config.yaml
n_experts: 80
d_shared_expert: 0
balance_bias: true
lr_router: 0.00225
norm_place: "pre"
rope_theta: 3570.0
weight_decay: 0.29
max_seq_len: 1024
Below are experts of layer 2 (counted from 0) of a mixture-of-experts language model. Rows are named router (the router's row for the expert), up (a neuron's input weights, with its number), down (a neuron's output weights, with its number) and show model dimensions 0-63. Each number is 128 + 32 x the weight over its row's rms, rounded and kept within 0 to 255. Numbers have three digits each.
After each expert's rows: "comes before" lists some tokens at least twice as common just after its tokens as in all text. This comes from a sample of Wikipedia text that the model never trained on. Tokens count by the router's weight.

# expert 42
router:133157144054138158134147117180159081141119096160107101134131124108149126151143133112136123177141161031104038126159104092174138148128141184153079189095095220078184149093078116156117132181115157
up0:117129096098091101179154141185096127115109131122140075084167136106121078100095092136097101165108149154125139147137232187121153186059118135080102087127098101133197134164182130145136137105055116
down0:133146146113117153161142148142078089141158152142095143173137125110104092088173134088112103138107162153109118126149195116096087142131075142068105159159095123163153103100149223109169139055130114
up1:144114097119100100082137119153174132144116091137139095125164167084095174141197124112147099102121160136131135097157140158139149118127076113120073122084169150147138166083149140118148115157083161
down1:139134129168128127130176143110118153114173128167118094145128105118097113105081130157094133066147152137168106097087146150195085111153157161145147167134149100129131076126184144054111117141097104
comes before: " of", ",", "s", " (", " and", "'"

# expert 57
router:125110129085152114134155144169133103141075121143100167091162167148171047166159121115133110157142106072139155133192145132105165191107092137147119174141106162122156152097088110137138120142120156
up0:186158091159111153143158121162153172112152109164115131087096113157120143181157160105123166143125178095132075145116192173124114148142103127098110149109120110118097113166099131189126073051190182
down0:114178130073135144107157133126141103090080151052133097149095127058143078171150095085120148109143141046060158163102122148114131123157137166118167146155104038161179065112173126134086112084137049
up1:096135151082063115146147133153139176153157165087161155184139128124094111083167077132143126099140126097062080160178072161110155148185106099100124156115131124105124117151174169181148133134177135
down1:121107093114158104111168144044111110094052195179137092121173106105128185152213100127125134128155176097171150125164138139120126140134140122133145131150113095156158188099074109142097129104115160
comes before: "==", " ==", " also", "===", ":", "s"

# expert 66
router:100166119101117102123198112118145112135082088113074110123120166125115120176173133110153160157196202116128092071183150089131138141150083167123104150114093152128235150065063112176169108164134144
up0:186137070138180108181104164144144061159133122151128131070082136077142105116154111123145103198120142130161094150161175149119188108083168105148094155113086131094130147126108122136150081129091148
down0:133156134151149193158132173124136169125137089118115046128088175087202132120162124082121115140130132121138160108082117112104082129108146087061116071093186136123060130173153092139138129156168141
up1:123135089125183114139113161152167143136092103118104098105120097135157120155153104128140138146144184130155141123164109099165165137146166170115108117096097167113141128101107098168172099140112141
down1:087054117126135092087109127107113127129140151104101190113103156099146127169082133152099111127149136107126147096218132120147100148070130148065116120129149175139160170096117083164151094189150118
comes before: " the", " a", " well", "ing", " to", " an"

# expert 27
router:156145119123164150173069134151181071130100135215136093121100095153099087131107106083130105139153164131130075127149119098132168125119169132139098147120141196090099162088114074136098064143138128
up0:143117093097126127119088144134179100146123107148100051168151100130152166157165139067097065104108128129111073123137159169102195113180109168136141134116141132122151173086059119172113124107078137
down0:104158074143112064185144083112134123124098103128133190093154165104173133142148116164163141135117159140106155136171142173120078093106084169125119067116093130085133133130193113188142144150085174
up1:156124151165085117157170165102184124112153185167158128126072154088106135171174130137146111147093148155191140103156146116132135152096081147154111079101121120109117089158146098187108083141152124
down1:104165169123143141123148088160106133123082135150098147147150127122186173216127093136088120126148144139124092088085167207158114155103134169092101119116083129196088133162112107031135155102144092
comes before: " |", ",", " City", " (", "'", " State"

# expert 18
router:143164072114137110136115100168157142109094062111096117123136141133174103141115147118143069126107147110108146085173129143159140138106123120135117087039118188092111118120114130115148126127089128
up0:131166180124150127177125126113114144186142072165151135126138127144154171149147173101194091138207133104117096095166131117148209089161082194149082124090114151112138145106170120112163110097131131
down0:192145080075143198179138105124080138102102164171129196091099090137125129140167105079137192172141099132122104137110072134161165113138176113149096153193141075139088104053114114145124162069115137
up1:192157111142157137124115167149140111159156112154138149107102133101150116142122119151085132116128161179100118068154163125173167123128112117115110084105127156108134157102132114125222083145143175
down1:178172146133163159167105155137117142144168177147135120158153181105125134120133145124126154141110150120111136103134171130085092153148111139110107125068140102105095107163109070175142088121147112
comes before: ")", "0", "1", "9", "2", "),"

# expert 63
router:166119066097147106162105137117117111139078126174128148088111155148177070144167086138155110175101141105153137165136151079133223129151148183107076157150100122141128153095073119131176132169095192
up0:119137150119102103140182129077111124099095136149178034100126136129136065088123118069153163137176116171129083093144114048084171066170151182126164139125126153087153112104072062105108104126150085
down0:124110137159147122127125111070080127140135110114140129086114097169059175131080128104139129137135092075145140068142191154121156077147100126052106109128170108130106038174152170131127122158158172
up1:102124062113124159176141142140100128123188107122067079167151081141124174151169130097160131109146136124138092146134158142215077124085156131160113139117163155140101158138091188081056132146137136
down1:111083111165102138137148086121169162112118169120197123166122112081165140145142090138161151154092095118169154115150104121094150126133162104123168105132092174106170196084166096145150120144119129
comes before: ":", " |", "\n", " (", " career", " medal"

# expert 17
router:139143062119108113181171183161107122188097124151133107092135182055192108164171197097148098145117163131095146107170155120138156116117136135102114146050104163088140181130135111134120136089102150
up0:188153090108143160090070124181125067154109124111111106146127154147154111138124177157118146202124149126119022105128146056195173136148121128129126166125134146136191161173087104170179077141127162
down0:125147066108123117182187139207180158148098132140100118147159121126146158116120097183118178150095144129136106090135114075118151123093149138158120145105114131154141105151132144150095141115164172
up1:147113078096201103118118122147171088156116128129109160096094138103130108194158133110138113158129168124140073124162122075166194157161127130172104174133099147114084152124129107192145112100144137
down1:168131117095200123178145119186162128156143117159158213114073189107162101110130136120102117145118119140151113152124144080118114097092155063099083135141097140157137135144073153162090138091101135
comes before: "\n", " The", "S", "5", "4", "3"

# expert 54
router:161111085087147124123142118143132078159126137122114095105086152089146124189148163078149078135143172113175081167131157104117142134204146139140148151112119151140133152123092070141163145146123132
up0:133177084136150147196201098150144128136142113117130131106131135063119130186146125119166100167087174136180152125158148106147159149092108124123147133130104142072117187098081128162108087107117127
down0:127147115128161135101082078125141162071123178104134182077143144143127089153152148120169101183140159125125141158084185050100183134086149133107126145094084152095134146124101164119150114147119100
up1:140145089097162089179118141166117078161152127152099093116085159156188126108143168101162148183175178082111107153196174096146151140151090155165098135099115109124115130113079072173151091132129192
down1:155127127176130108171096153190127067197124141108130136095094139077170127133110080095094140125103180123158172135111172101126124160100162093129182113121072097142116116146110083127150119067096165
comes before: " |", "–", ")", ",", "),", "°"